config.toml
d_model = 256
d_expert = 240
moe_layers = [1, 2, 3, 4, 5, 6, 7, 8, 9, 10]
groups_per_token = 2
init_std_router = 0.0113
vocab_size = 14516
norm_eps = 1e-06
optimizer = "soap_variant"
lr = 0.00477
beta2 = 0.95
batch_tokens = [32768, 65536, 131072, 262144]
Below are experts of layer 6 (counted from 0) of a mixture-of-experts language model. Rows are named router (the router's row for the expert), gate (a neuron's input weights, with its number), up (a neuron's input weights, with its number) and show model dimensions 192-255. Each number is 500 + 25 x the weight over its row's rms, rounded and kept within 0 to 999. Numbers have three digits each.
After each expert's rows: a language model's description of what the expert responds to. This comes from a sample of Wikipedia text that the model never trained on.

# expert 2
router:486467480502544495480497516501491517458492474506532523501534538514553525471521474468489520517506484494495549528482500514491507498498482532489528542545509530448517544471483524451509468508493502
gate2:506510508438527497473506496491480500505450488524466499469474544496477523489473436507526496554463481516481485517508484490491474531462515474476501525505497493531521538517508475438482551466540496
up2:505498515504480483503539452509495535475490491483450504486528532441504524523483514503519490520477488501521498479513490497516496531513545485494509512491484492501476487479518493552530493476545464
gate3:492500512539482535515499497499534493517503519528518540499537497557533484514520508493498495502522496501462484498486508475508508490520495528511518518534502517516533500512479568476451515491494429
up3:503537473497502506552473501525546525536563486540501537529514489498528484568527516492454523524510469440482494467510498511454487490504511493522504530506481497507534500506466526446482486465550453
gate4:491466524519465477488497473503487509483518476506508512503521521534495496484488497541476496500506502503491523518495437518479505485517515513547513513498516489490502540512472505533497461471507488
up4:491481493556473467533458477477515523546482514514546555474491564569502502537481528477509497468486502468470548535487521463477478502497478508507484526513452512511497516505544500513509498480512514
gate5:516534477520528456519489520548510496463516521500526434517463488502479488495551488497490494498531492510495517498464551512475524514488474475499459493516506476479523487521527528457464479509518498
up5:457507494445488532484460456492493527474478482552464529490508498522498535553501538509529546528512477503497515481521478491502513446528498494528549515495501475489489467496458479541508485482482490
gate6:506527464505499510481515512533498509464485526485534511466506504557514503530468474505477513509528522486508507530519515454469453520540542502518540451442536477505504504498465504530496526545487499
up6:479521489475494521528534478521503508494521511532518531508490472490489502560438508500471469474482499479491522522524517513499475493547531483505490476494533480502484513515504506482523479524490492
It responds to: First pieces of split words, usually leading consonants or clusters, as in f(ront), st(orm), sh, sl, and "==See also==" headings.

# expert 12
router:495560549460508524501496527494577501509489541520552508416482481470539474463499442487501508501516499457506498489529491437478543481520481495508510537503485502499515510489519553474480502541539472
gate9:450473501551528514521488557493519467495492523519485524490487504489549555512500517489525472519532509495515524464527538495489498450491507522462473513475503488488513489506505535503489459517507514
up9:470492506471516514528482543479508463501499468522520490504492527510476443487504511501559454530493516487489523449511512483471494545509506493471482521509505524497517470481518466472495448542527477
gate10:517537517504535503454522517561533482502544505513542465537498517542501493529501539531521472465475494497497498527513498462482480502522480545459528519488496477511512469518503489507515514506517496
up10:474493521522507491465492527525470414475489522530482484501512501514480507532541520525471513493534485492479512503527502516472541536533439472468507475510537550494510539549488462486530497497514542
gate11:473486467509521514498508482495484507496482470516525517475510495531530496526485523511501499467509519517499485509498487497532473508519496496502447481487486491501512510470495500519508513472534523
up11:454455481472556497505473448490508471527482488535503499478476512491510516505475534507488484502491516458516488493542493536414491490508508522517491494516488515510516518461518549515513481481520517
gate12:501474501509518488449511506487484520540485518492563499489521543501479487480500485435517496489489521507501504516543511513464504536496490525541490511489513472499482521471524503475478501479538492
up12:508503507496513508523475545560505483480516498514542524474485498531543529542532514480491500468516475494503523502492483496491450489522496526486528493471504518474556506504543466539463478522493528
gate13:459503479478468510492529496467548525450527477542514492498518521522469477507492475499509500527510508563520488498505502494485499522554515507533478435511518510461500524471475499537511495502531484
up13:485481494564549527463493446492483502504486474496512479512521486490529513461490498527481514496516521503480501505528502499517519502450479518485523544496505487504479506473505545528479492532517546
It responds to: Middle word pieces inside longer common or technical words, before endings like -ing or -ation, such as fusel-age, Ren-al, immunodefic-i-ency.

# expert 36
router:442474501498488522504492483538481536509466482480483503505515498473494562524519533457508509485500501474520459540496496555539466489500476550457460500521496449524532512514487495453510489499471471
gate2:482496435500498488516487529499516480500530532555524507501501506538542500484492506506516456493555504481542516509495498550459527523497502514512504537501510547483484483494476526524517517492496489
up2:503518522491506566493500495506491517489500507516485519509488502516527488458505498540474517503450502489494467456511507446502535510470509503469472472490513506511492470466502516491479467525522509
gate3:485487505517488517537523525505515499489510476519474467491477468473499533524484455516489470489511519499525482517524520558471497473530479464522477473517528510498547491476501509457479513505510528
up3:510519487488520454571537494513501487527456478508511553524505502472504503507429544514509493494469479472506515501547490486507489506484496509504512513520488430543524472503465493487479485469517535
gate4:509491506474504492505503545516513461472481477485500482417481515441495487495477525518504507502516448503517493499488522521542509511456493550470497504519498518486476480502560511498520479481472482
up4:543522520501435500497508485518444512441510480508479487463471467492509554495526498552487486491470497511533487513483487518474490479493511485503503483531496491537492509500520528506510503518487504
gate5:500478514475453495519492502521522539484491472520491558491494515492536496492541538507497528490486493551486498535508513515434467512438549534456495465481437461490489463488555550498519506441492499
up5:524496513514472478489457545501502503518503529503545477511480497518519502501455529519538452511498476485474474497553463517499544515521497520545526511480501489543526478477491478506529548522528500
gate6:534467516468445492509481488484479523484520498503514527497496459496541506501511489494496513482472465522510498490507484528492518495490468516497472463514475477481509470496540530502446508544538526
up6:484476478547513547469492522481459549517521521497471502505507499497474496465468485486501479420493506487471531501495498506503472520510484559481520504505499469508451501471482523529514488519462500
It responds to: Single capital letters beginning names or words at line starts, after pipes, or with an opening bracket or quote, such as K, (D, "W.

# expert 18
router:501524495508513505506496489535496508451502485467521503502479489488528525491510507487500502516515447474526472501497493505487491462509485555553498499549479515455483485496527492461529498495519512
gate0:487492518526521492455486533517525474531541489510512513489488496494504500565546522515530476471435525471535499494470509536501539469503499541474505511462528478485488517511484515480482509507501535
up0:499496483532500472496509523457475504487492467567531497487501452516464491506527513544546481518485490483488514514532525477494534535476469493496497498504517478527485485491520510525481478518492494
gate1:511541487470528519458499527485493499445489484503490488532518494508494455542487498500483475512482486534513470509444532502531527553536459458528499471540501544491480492491484498453498513503472521
up1:493501467491509511457510518490446512490551500552476531510528524469476504515525498471498497526523452511505479535469459484496409445483485497491462459508535523529503515479545523535475490555555528
gate2:546505493530539540554528461484494525539515479497477520526476521476513570544525507495500502482473507481523551469485474480518499514493521516530521494492468525496517507549506497522558517508472532
up2:472490510476474444491517506521530516489524548477490493472477490469509443488489494516507530516523482494520480502468504489504491522491469446489500514515502481463483496502482541508475469494502462
gate3:507511512526488503532504518501500488494491485450465474448448543486537553490525497514523453521498535518560523476471509493516520485510494530501485501495496504524486491506514482507492514466522480
up3:548488544476468448475484483509488496510508558569516493554520492504484493489485521533477530522461462512438463546507489517543530488480517513488497504490507480508519511523491533477501500494484482
gate4:509464537480509535543468494549497467532473480496499481475489489495525487564481539491507489510519550447491506478471494476484524524499488543476489456481518482491537511469510546512480499473489512
up4:504467476465489506520468551518484479487516459473520492501488510462537502517513520516520561524516568510461509477488542480504519513484497522532532482472501510511499501546553536447521484577482480
It responds to: Nationality, party and institution adjectives before proper nouns, such as National, American, British, Democratic, and New in New York.

# expert 32
router:484532482476498508516521493505487495467494493480477500501523518505498554473495498539532491526521496508530497508472492473500525437487505467501513521552476505505481518465542526468500440498540485
gate9:501488503527524463527495528448510455448472510531453530504520498488517499564472482516525477559513493501542462516550515464487493504497519484509525504496501515479500505489505503468520502477472447
up9:485553480496492523496487492554497486536482466530491439476484556515536517498544517483510499468515488498498533504482466524504480546497517479483524485489518516495522494536483523486507501511516548
gate10:512482488482480513526471463452522491479473495477458473521522535499511493518485517478521535518481475527468497465486501501487490511492489550508491464512525477468476512501480494494474510513534497
up10:493551499498483516446512502496511504502475469467545482473489494505506474481507489508519490480554523486478509502517521537509498511531530513525513527515474512503483492538511559473499499513502516
gate11:476491475502450505503501478567484487544523531464476521508525490492511510513459501508551493493480486518497488487470530493474511508474482495478475498506470517508496505475517517496497514485521530
up11:546495494557500465502509529519514568498505524500480457514472540513455489477487488507476484493504489495480517470487480556491515487558509440515499475472532524538461448598515545461493490511456504
gate12:507518553490503525460523523491502529454527480517505447516504469548508506532477490472499514520482500509456479473524509499484508491475470514465554462508505512477465472484553538498514509514495518
up12:523446500512491506517531487494505512487520493528508510557471497534502585554524477506505550463473501518493489531482476478502472511482475467491515460542513445528515487495499502523490487531510534
gate13:544513522502556502496504513493547498503468519488517481492501534557498478487555454459502503506508515461492453494537491501468519455476482494511463488507530476519522531526483493514511493480525516
up13:508493527496469505504496477560471532475488510446510538486470478504530557500455521494483515501530483527481524508498515505532525517507499505503513485482520569478517504513503513508538503517491488
It responds to: Labels and units in tables and geographic data, such as Turnout, Total, %, ft, km, coordinate seconds ″N, and age.

# expert 7
router:467479486467496550536453459498507531500508533482492507501537481502475515491512499460508478483512470489517479500544460540550465483529491498479483525524494495476509522516497520508536482487505478
gate2:498478526483515454511452539471506531548513519493525507483486523549514516515448502485505471492484499495497490513474559489502532540484504506477474482495483486474479508510527510545486515504521508
up2:450486547462505560489471555506489497475454504497490541515486493531493560451491461512511513496441483473474518458515473515524503492493475504478474496505426556495467473494510497551516476479494504
gate3:499487508478493537504502564465526497499518462500501491468524526492497487457468493480536528476463485466505533479509508499490493483529490485528493504485507528515472535537506483434471478510498505
up3:522525521546499498514515491516486508492477484469509550481472522496561513508473498514500476543521555505505493522500514474537505465445550468536525550509501511486540494506509484510517495485545522
gate4:474508493526512498495457505493521470510492506547464519498498494488525573491518504501470499511500512533532539510453457506482515492497505479477556467512557513504505515453458516501554465536481486
up4:505494534428493478520479484490519480529473465504490503501559502458504483531488506476528463514518488461451492491496484491536506498507499487452527489451478477492512508480507534511514541516530520
gate5:501513544531491511512504538498484534507502545485503521497547494571502471513511552502497495510493488490465496479474513524579534496513510507507529446494483518526534508486544443516508530515484511
up5:499513519468498500500507498497509490495505539517543479462539539522521444513485574481492503475464515484484534495454505495512494478490526517530511523494508512474466510535536528447508507477493510
gate6:497519504540532495523441515559536495520492542512486493490492505501524530494540501486501500523482483478519491515520496491466514504523535506542520503472473525461486507527503524513546562521503490
up6:536510484488490471497546480461512505530493462516453524524469489500468500527485504472526516531504426457519468477517502499486496493482512466490507496519482476546527534480493502474532523489472502
It responds to: First piece of a capitalized name or word, often a single capital letter, after the or of, e.g. Bil, Toul, Hawai, South.

# expert 17
router:465506526494536514505482478491527493453500527496564522515494531502541494472482460517530530484526512471505484490498451457500544494480495499477529481550519529512500536474489557504473461485532496
gate7:541528514515512487489476558519481534508504499526529448534472468447520492508518515532526485551461496507485514490511505476489465496480522524485490481513527500464525473468507525460486485465526536
up7:509495478486487491490500521514482476491496492455491515475462465507498523465549516494509486485531513472546491494483516543467477461481494528513490502516464443473481504516486523468520514452499442
gate8:494502522488495542455496512474501488499553469479530520493514479504482480505500513500512502487494485508493471490499539488537508501478487535462500538546498504535496518523506470457489521484473489
up8:507497511515556516509502485510540514487505508485489506508478472496475497490490438513472532521504546502501509517502491464504551527454484492510509533529494499494555507521507486488453481488448513
gate9:484525501528543468485509506470494470473536515498484486497522488509487489527565493503544526524540521501499481497499498531523490505517455528488477466493473507493522496470512472488515501476477511
up9:492506488509489467467490516484508501493507484504489486456532474469459440449492463484549501517478483512511488475535480536540495512559473520498484477530496476467460539486518517508514480450519491
gate10:496493517520517480575513479494509521507540503559514488506533509529560491534498517514496488502497517483506485525519483466499473528522523499493517518507560484457506507494488507497451531518521506
up10:520504492550518545485507515473495495535526475497478526468492500503478507455476451480494559507501471518487494499531506533533456518508455512496513458505537479528517505514463513504503467512477517
gate11:479514502456494509469494529542487504446498518527468464522503494511495545484476527495473548503517529509510496506486461478490516515498483526485495554515543506498500523477457424522516498545528522
up11:514515518467502499509521507493510479485486517529479488499511499532517532452446467520540502488480483498503495513520485533485517471483498465446460519488540502534492500474470463518535487563533494
It responds to: Stems of Latin-derived words cut before their suffix, such as cons, exp, assess(ment), sett(ing), calc(ulated), ann(ihilated).

# expert 23
router:495530515497523534524504468500492515490491488470486509520506512494475509450508484499510502485552467444517454536521453509495484486458478500487446531530486480486499498560497490508507472476462500
gate2:456516478481527479510502549526499515475549505510536537483469504496515490502551470535520514489518450499547493553440463453462500532477504486475541476499475515502530460516505534499520512481513531
up2:500487455489491504489431527495545514524542474512473471527486497533476455446506529494544475487458500532505475501447518482527500457487511530455504502491515472528478481498476470492494520480459481
gate3:507544491500518479516480546526520517485547474510481537491510530457530470489528522497486532467532533546537479475515530485491525540463470509496474483565530535520500469498485497511520490490518522
up3:494544495493508500472504513474496538507476491474552484538496492527555492465482524462516486501499529516522501569482466460525527480508532501500510497510497505495499496500478456475459476480505469
gate4:505489535491457488524506551521481543494521510514476517481454496499511497478558501549491549498520496491528535544504549492488505517517469503541521530498529527536521501540522456508504482530524508
up4:525508526483500527502466510541524480523512491484491467509521428470507513521517496503503464483516506524505465480510466495518519489498518509495488523543454465521486521488479506514523568514497504
gate5:514496487523460505453497513516501508490534449511462525524535522496506493503486521459502452526525462508517467500480510479561462550524475465509503528460477516525478498470523515500486510532524519
up5:480529507539469506462479488491461491510496511549492502506481513475500510572510522472476488526491473464471534535538520498501464504542460522478523500494504497543520539499504552517448502485461519
gate6:521514518463490476487497492504508478480531478459501485471511519474533469478513496500479511478513483529514499479487497529511486546513506455494517480438460430555522470547461531470482506518510495
up6:522517466480475502480521525464491482501486493487507491485491557548491478517519490535457511456488494468474488511465497510468498490453490503505501484503497530525536498490465541469499477513495505
It responds to: Month names and following day numbers in dates, often inside tables or lists, e.g. March 5, 2017, January 24.

# expert 30
router:488470472526498498507471474496489506491482498534480520522476496522505497511483468484529524461478523506526491513518509467482541523489454542556505512490533484494481488478512476476468478509515471
gate5:501490521526519460526455494448485519525494513514485500498546498466492474555501475457533499531473523533523509542477541482511514506471515520460494481502523495489446505492468514522508506486509535
up5:527538472502496494510545526495562446502550544526484492517486507491489470482507447548495453528523482531508462505476469515501496532493514514553544509506540480503526496499538520477505495528514488
gate6:537528526514476521498530494485456551515478542497433509529510516505479480517499504459505537495548524483549503488507502530507506513482482561491519498481522518503528503498522482531511492470530560
up6:514465550511508561484492469526504508512496515479535477466494556457481496505490467515467498521454529485529508493494535470516516516479519479453489462501520538476481498512489450512485518521525510
gate7:467506486502486479515472510490526513514458488518451509495456540516508489526513541489515489534508503493511530497568494539506473502467492505484509472485473484476494505488562483568469534511466490
up7:465533464536507523525475463467511482497479465562503460488498498502536500518475517515533519522501502484482501490546469508521496523528491494512511516540490493487503506523513480504474567486432490
gate8:507503491548498520522512530510449466529535515561491484500476490462444514487534507487460516491507493501520514484519510504496479492478501444529479544514492503466497469462496555513518476510498490
up8:513545488541501484505499521481474456523490500543492491479505513511494510545503539512499509493497506489526499501508458502520515501508459519542504480530498522459434480492510517513504532542497507
gate9:495504534483492475536510522500502508496498517526502542502478478480481510486531535493532489514528488478493491468495503508508513512495490517512558467481487512562464496491493518474502523478448504
up9:477495522442471478531490467532550483488516520469489549483512516500513450482510516501506521493495479471502489473500526483465509503509522524490500537479501504508495510513470525507501510500476507
It responds to: The word the, plus possessive determiners his, its, their, her, this, and 's, opening noun phrases after prepositions.

# expert 34
router:490519538504532539500488494487516512472464486478486510526504536509466576457477443519529489485548502518502423530470514493520475467500483543529447506475460494521503506525508520517546484495525494
gate0:513493507505502486509492520545528494546501498466495513524457502520519511490485502533516445463466472473501481533481537513466523519478492527493590448523501493523447517507483490509524517517486472
up0:431521494531479463514532502476511513523479521472519536519483523495509497490507490521480500530492508515522501505531494467535492446545498514495470503470503510545522519498455463481458488494500463
gate1:507508479481508520507516464525537485477527471465521511500507528529503518476534480543517526497520542512519477539509514507550472528490494501462504485471560482493464534541517501504508500502469499
up1:476504522503489491513486500508518483511469510498491467516513524496504473507512529494494465494511510516510490514508497533472423511515503516457508508500503470533489484508491502528430527519479490
gate2:505522520474531498479449478520504509500519485533460462513502504526489513475540457481494495498520541538515506495486479490506485465523492551498494506537510520487481473526524488527488487505496513
up2:544528483520444494507508504549496487499474517491528486443489508528531506494499509542524530526540471500456511524542519492482484526488516528472529496505556473521500523500465472499485474483489528
gate3:485499463493498494520492471530494458493453489477469500548482457491450517511526507524477479552475503469468534464511464432478503505470515477486486515512494558507514497463509482489503516510486519
up3:495513483523464441541475522487508547514491530529485514483480487499478482504527480498515519503515473485525563470487515506513488490551496506468459542503459508498478500488472472481449518507541488
gate4:470519495517486469546490535494490525504467495495487525543498468449440493522488516497518542507517509521467486514541478467502453474508475521495516470469535520483478499506516482513505548526490476
up4:490527489543456513497499516484516530537488462528494496521513476506472499531512508454513530559474542536478539490517507451479488475532504505503455463473502491518484500497530525489463531502491531
It responds to: Single capitals and pieces inside acronyms and codes, such as IUPAC, MRT, KR, plus country names and closing parentheses.

# expert 31
router:508473464547493536517478504484482530503479490523484523529508511479463570452492483529508495500519498493519437527518497471497467510508480506516456480470472463512514477508465482506488479526512498
gate0:534476486485480509488485509526533494465507514534481531497495502500464479488508516492510542490463515499476452472498506544516488502489452524512478476535517459532498479490490478504518501524468504
up0:470489510492513505472514514510495589475475488544502485486525452479531512550486492517467514497466503529504499487437472558470537513454523500492497508496468533496476518560454512502496506466555454
gate1:508525492469490553503491478509497512532520469518485498493454552546519528548533466536466498489511510493517532495532484531498493519489485490509483477465486497547461526505467521490482509483482477
up1:520471524465479498465497481515470512539497457532495508500476486538502503504530486508502522474500545485512481498517521500513480489487463495519484478531467458536507499513511517543513487495521493
gate2:452526512525486524502486511508513472502504468479472502510500518474501511509513441524510481513464497468499508476514515559460514488553490523493462474517475491526510522494498571497491464493495519
up2:492522530531500537508493479531500437479453520537473504525467477493476519476452471474514529491475447523493493481503500521496471536487466541484495485517511507516492463506510525505524479499516497
gate3:469487465509535520517491533522545509499476492497511454519481524486501477481480534502505492519479506484496542511537463474505483505511496478481444483488485466501508460518527519506449509519542488
up3:468512482531480487484524516511481497524477481495457512506506484522486468525509493519509494456501471512501471521556454485516503498526496531498491520508508476507483524465476523446482531514519482
gate4:509472479525475501547489504439453514522492502495520511494504512486502496528538477461476484498506497463484524495507497497454491532537514541480517465431531466499524455490505482474494518555493484
up4:463514492498515522496554511550533484506517524509516487483528484503515491528472502508433504467471499528522482489490533509482512466475456491494475514543446523471460538496477489525452503493504524
It responds to: Final pieces of proper names, mostly places and institutions, e.g. -ville, -burg, -ford, City, County, Bay, Beach.

# expert 27
router:491538514469475512489515494493537495483464480517521510505483536500514556514485464511511474518555499539465473550507534472526497474471493492539447499475470515511480530532507494470480455460509497
gate0:490536493522491505532511481492529515439477499459528517504478503508540488479511482510512494431505465506502456464498506506527453527467522527464525508486470523467475493458483512483490484465485448
up0:515489460543526495484477502518477425512468481462501487526487502511513480535466503500506542556517495484479534537471517518516504492480492516516486455451522532450486463517519512518525497506484510
gate1:442473436485468544512471479542508501534479501501492479541475440501510510443486522531545506485492465516502517521486452479506486539509493455557487497453480543498519515496495520522505510484528501
up1:490498485516536508495524517549483450531521505500505501474461497515506502488540467513483505465534517527536480509527531536477453524507475543483479509529489521453482497503448522538544484452536487
gate2:490521506459540491486517456512510500490514489485467468524505517510507506496514496467465466498451491449494474495534504534537467477480496514495549506489492514455521501563511480481518532499495514
up2:457535490517521515515466523497502473506518461526478491510499516559469491561508510494510498506492537505522485468517459500464476497509522478482513493531490547491524492503529497461542464525503494
gate3:489502522495495463509541485500551526526440509461504449501528491495527480533492492467515517495479550509527463491477504513500514466529484463468492478539490514488529487521500473523480511492498475
up3:513486509520511500477512516490524514509470476493485469512536488531522533517454463463500534515463504512485493489470501513506497497528510493450538456526460525494464508529506511536442502475489480
gate4:489491525480500530532490528482486500507460483468531492485474493527485502511513514488527482504457466488479487466509530529470537512480525466518528518470464548512527519462516520520517545509494495
up4:498479494498505519528524458445494493492491507458538501516501503513497467505522529528542520496475494478521522511479522542460490497462539464543505476507491505524516515471527512519523527496514480
It responds to: Numeric pieces, especially four-digit years and decimal digits inside coordinates, e.g. 2007, 2020, 60.5030.

# expert 9
router:490488494501486541533489491507489524501486497470489524501526498471465504466500496458516513472544481486520449541598480525550483488512489483519479534500475513473505523498506501479513472502501491
gate0:476507486503542492515538488492522532506480500523543537447502458493523494474496492489531478493531509479502481482546479444481505521487498541511503536527477541472537445525495518510499468504512477
up0:500527565516498490525516512516476482520519507477489517475533530470488510530488496517475504478506553519519483557488470520471511512571495504498518519507513504564510489528476472517506511567500486
gate1:509500532536497526588480487463497508495465539493513495493509503466473519456467487537504450494505505477493507458478543480516465457521525490522500514493511477506487470458568480459497509479475486
up1:492499535452505498465451525511467502517476460485490520562547518508498496508554494499507459521532530539512500507510510487556513490509480518527512516506483485538504501497446505540484500507489483
gate2:454506495499494491479509494469510502497522505466545509496496470506537480515493514497521506469485512532534490510515469449498525545508492500515525532487466483488547516539489472493488502514486537
up2:476515544450489486511497525529479496505554471484490485498511499519464484473504496532508499526496486495525543509489507496497534482481521488521487506519501509569444488486475483484508469517503496
gate3:483479487488498503521461450497436508476532479495508481453491496498524518491515493494530475485510494547531504506526485510522484494497489491498481491500534509484509552493504519492510516493417532
up3:468526492464519484486470514484487478539499489476472494497497489522491500579536521537512422498499498534468517538508509464529513525499514506485487475464511508482507491534503518497475536470526523
gate4:489487481470514533502481530453504510548463459491521540531501497485524511510522491510485525512523497443488522516511507495504502527525466491507518471508470499469466491449455527495519488484525538
up4:479545534524454516495489510488483459497515450461512454508505506462472462514497455489475456507512493540509467489486471509529449496464503495486502540487494519515445484540527501500504529484538508
It responds to: Last pieces of proper names, surnames and Latin species names, such as Jáuregu(i), Hroth(gar), Win(s)low, -opsis, -icus.

# expert 0
router:494534490524507512496498500493498491477500487536526528482495485458521489491505475478522493506533472526499495500507462434507507466500480525505449515535485479493494524493491503533529479475503485
gate7:500447499498542530503499554490549533448463507447476489519546528527482531504552494502504499498518470514494497470498488467504490495488490474497517503526464534575502532506490485496549468525514540
up7:449471517481521498511468514489522470460511504455525505494480503505500541506483512499502541518471499515490515558530476495495457502461530486504514530473522515520488512485501496462508504497447523
gate8:501515516533507540477439480492527506511519569507515521519522470547488478540539515490497481503470508477501457492493534471475486502515534520540516526497506504510489522522521551448490491523477501
up8:479523459434527473494495502524471515479496484451496513460474495458516510461463502503504540466518516517515496490504478482471516506481477492466506499446488528499516452458539478541465506491520489
gate9:510484509490530486500487566516460515467509508480509502485473490477494462517480481516485466476475477498476499482490522503506480472480534509495485485467427518442535534515509481498507485501496527
up9:452530538510457492495481536477498512506489576496554458519504529503502457505473477506487488482503500519503516491463538497540513489518495521507506478512491494454506515513531476486478469502515484
gate10:511507474494546509529468511480519515512476483501491516469512505491521502469485465508551510446479490468529487502465486503512516480512518508503515501479471501532535520514489469530487531473486530
up10:469455493504519502549524494467500477505518521490511483441454513468462520495495449498476481475506513495496515449531511492439497479508492517508519547499562572498506512491504550515537462489485505
gate11:530515513506553484517475478500504513487505453562511497475551505535495499545523494503511496503507454519522462489535529525528473467486466522502461487493526499527501523544520503507511544493516506
up11:523499517514472473468509532507485531516530541485484462526474528477513484506485527490523514512501498486469485499486474452489478515498508480464492510511457495517489494532472489469518492488487446
It responds to: Nouns naming roles, jobs, offices and institutions, often after "a" or a nationality, such as member, footballer, president, director, bank.

# expert 37
router:509511518546501524520473492521440491471501499506570505473494501506522504522518507518529465499486516527474494529478491475478545512476456552493475530478465482478513493494495491535506488509493527
gate2:497533469490524523502490575494519525502476511463502492477545506487493515494502534473495477495518538516459534496513513497532539530531455481515518500514490577500527536469524499486563500434508517
up2:493498467484520548482492485509484476539444480505474461507524502444475531468473516442495496525492490497472507493512528470535477543490525499485463478542537514519515527495525483481529485471516509
gate3:490496498508522517515464492524517481530490521487554479519518528535567581492475522497495491461511484525528443495522492513510507520509487503511518504548476509495481496491463436517534521534509470
up3:519468522498471495506521493512446488549489473483524518496501504518493459528517490565527493499483450521540469469479500510526540466512494505498542502464490527520497526521512476483542468567492511
gate4:475519511567485488451483522499503515488475536466513533478480518512514472484528518528491491470513530500500517472518489510509478457482512471536529493514484479520505464529497478504508545508494501
up4:544488476464536490544522519493516530508468433487482507508464530482514490492452481490498501492520503508511481506523499492504500545526537556505509522519547536522499535471478497497551471509518498
gate5:485448480515540505503512460511552453494505512488516517431527495459515486511542520494501515508544527454459470488562547470485507520513477490534502501565480539434497490520513521439508503525496545
up5:508550509482511524513518528483472493483522457517522484568487521487485508453464503503479469477475496534519493507453452521492489522502451453529503516458472488501497526508468482519486471477480502
gate6:523530478499485545525506525476506481493513468511530463504480534507498489514502513500481544513446504503490488521493516544528485534469488497535521465517514528491477442449472519480470471478495525
up6:474505475558511481459509542509492515508521506530477527542556477518507496490542452538537475493520503486490490474495481503474502503456478476496531514491467511491511491530540487504490530499505485
It responds to: The words and, but, or and commas joining list items or clauses in prose, such as Baku and Azerbaijan, San Francisco,.

# expert 16
router:474482521574487521510493473518474517519446508480521517502513496464485560509542480445508503507495454499480459542551524480480506526542476487521528497458478486523510547474487522503536458490496520
gate2:489534503464510492496485489524495524486520482550528488483503536541453516511489464496504474464517492477460494515486489486483523524503478468486499518474454516469481486513470461509453506558514516
up2:488492556492492497492461522459501521512457515521510471532483530535553472523473488520503452486508489537500491502483471471548510538480511484504525499499465539468517479520514456495472499479496502
gate3:480483493509469505476480499514494480519484509453534504479495563469529529487510521522519503506488497500515484475530451483524535464431486509526524506491537518493495477480484514528529525499521531
up3:441469467481513516466494510481509505515495457474480512518519514486483501471501492538539516489514511538537508467518492494526523481454468552516497497509457510469472498500482523507506516488503494
gate4:521490475491513575506505513511494491514464512509465505545494511502526470497485477519484521499520492469512525494495541486483514486498514545542468526503484496506540524478506531493483483499491458
up4:512516494518517499486491536475552505488451498519531498512489533526502486527525528530483481514460471461460505518538492514521484451474486513525565480520475513519529470509520504578539497496466512
gate5:461466503503497474518521499540475489518481508496534470460508503469502535494457528524496444517460528502511502534479536513479494491538503514479505490485490468472505514509517561534540487512514525
up5:517477467567480536518552472482531504491503495483501510504485481486481482503457511506477515469455518485556495497536432529497483447480492513491466544514506481480503481522518495509494492540474504
gate6:537490497492537521527459499480473522491538533484483533518481501540483522525519482480529506503500496537505525459475470519549542526535505503492488471548466468502503505531474523494512515451510483
up6:521517512475503470498507494497499501500545502510508507551502507455489458457473502523482537471528479480489501503487545511483481511463534535524521530544519487500488526517496513513474480494509538
It responds to: Later pieces and endings of foreign or unusual names, especially Slavic surnames and taxa, such as -ović, -kov, Barthol-om-ew, Laby-rin-th.

# expert 29
router:481542489484491552530499497493509510504494496466523522532499512473503514446505490429514529523516471452560463501559476537541488483468512486514525519566473491495479513496484493458535461475510477
gate7:504483506538554500438508495539513486515552508555507511470512504487486465498503503505510513508493484458512511455464493476471511511484501481548474509536506478474441464514570501486545491513493495
up7:490480517518445497471439504480483536478519482509527494516524467523536528489506504518516499450483447484528495528544502451470470531468479475492465493537467521515533502507471466511525486537464517
gate8:467531494528528500484457484439461490473452475502512557511502493477478488484520493491502473513545523516531438493542507437532490491521485521482498539519516479457507528515471548493477487507498498
up8:492499470466498483471407497472490492476461516534516444514497505545512507519505495531496472478529474477469498507510467485501484543511501525492478526510507505467473494545575472511485539492541520
gate9:468504512525503510489468550509511556509489522522490520482490467481481469490485477481480460498502483477488435512480437508462521496517472537523496523418466494497552508485489560539509457468483492
up9:490518489503501501491518513518517476525483502515475518482452486496487505457463517521534502509513497485502495468539505537471499493512500462504484504477513531507530479508481498507542471529470514
gate10:498497511472459515515527490496485482484481493468473519470516547481513472480502447511490508506492458459496453462521543490516519529533495506488506509504501513517511489514482493491500502480482503
up10:511459543554498484524459479496475544495530517450519444511532493488501511479465516482510488483536483534488503517483474539441475500515506508506457493519509484493479480532472507488471515515455456
gate11:499496509446522501524462509486490502483487489507506474458479497489495505501489528509493500529476494504499504496479503524446447527498476519510508476506488556471484501488513486515471532471531474
up11:510490520529457471485499524508477541520469502518496483501479499516430496479490506496515445510519464528447514480503512493487513522480482499528469516498500512491481460470511450472457534508533526
It responds to: Small words inside song, film and album titles in tracklists and filmographies, such as With, Like, to, It, 't, (featuring).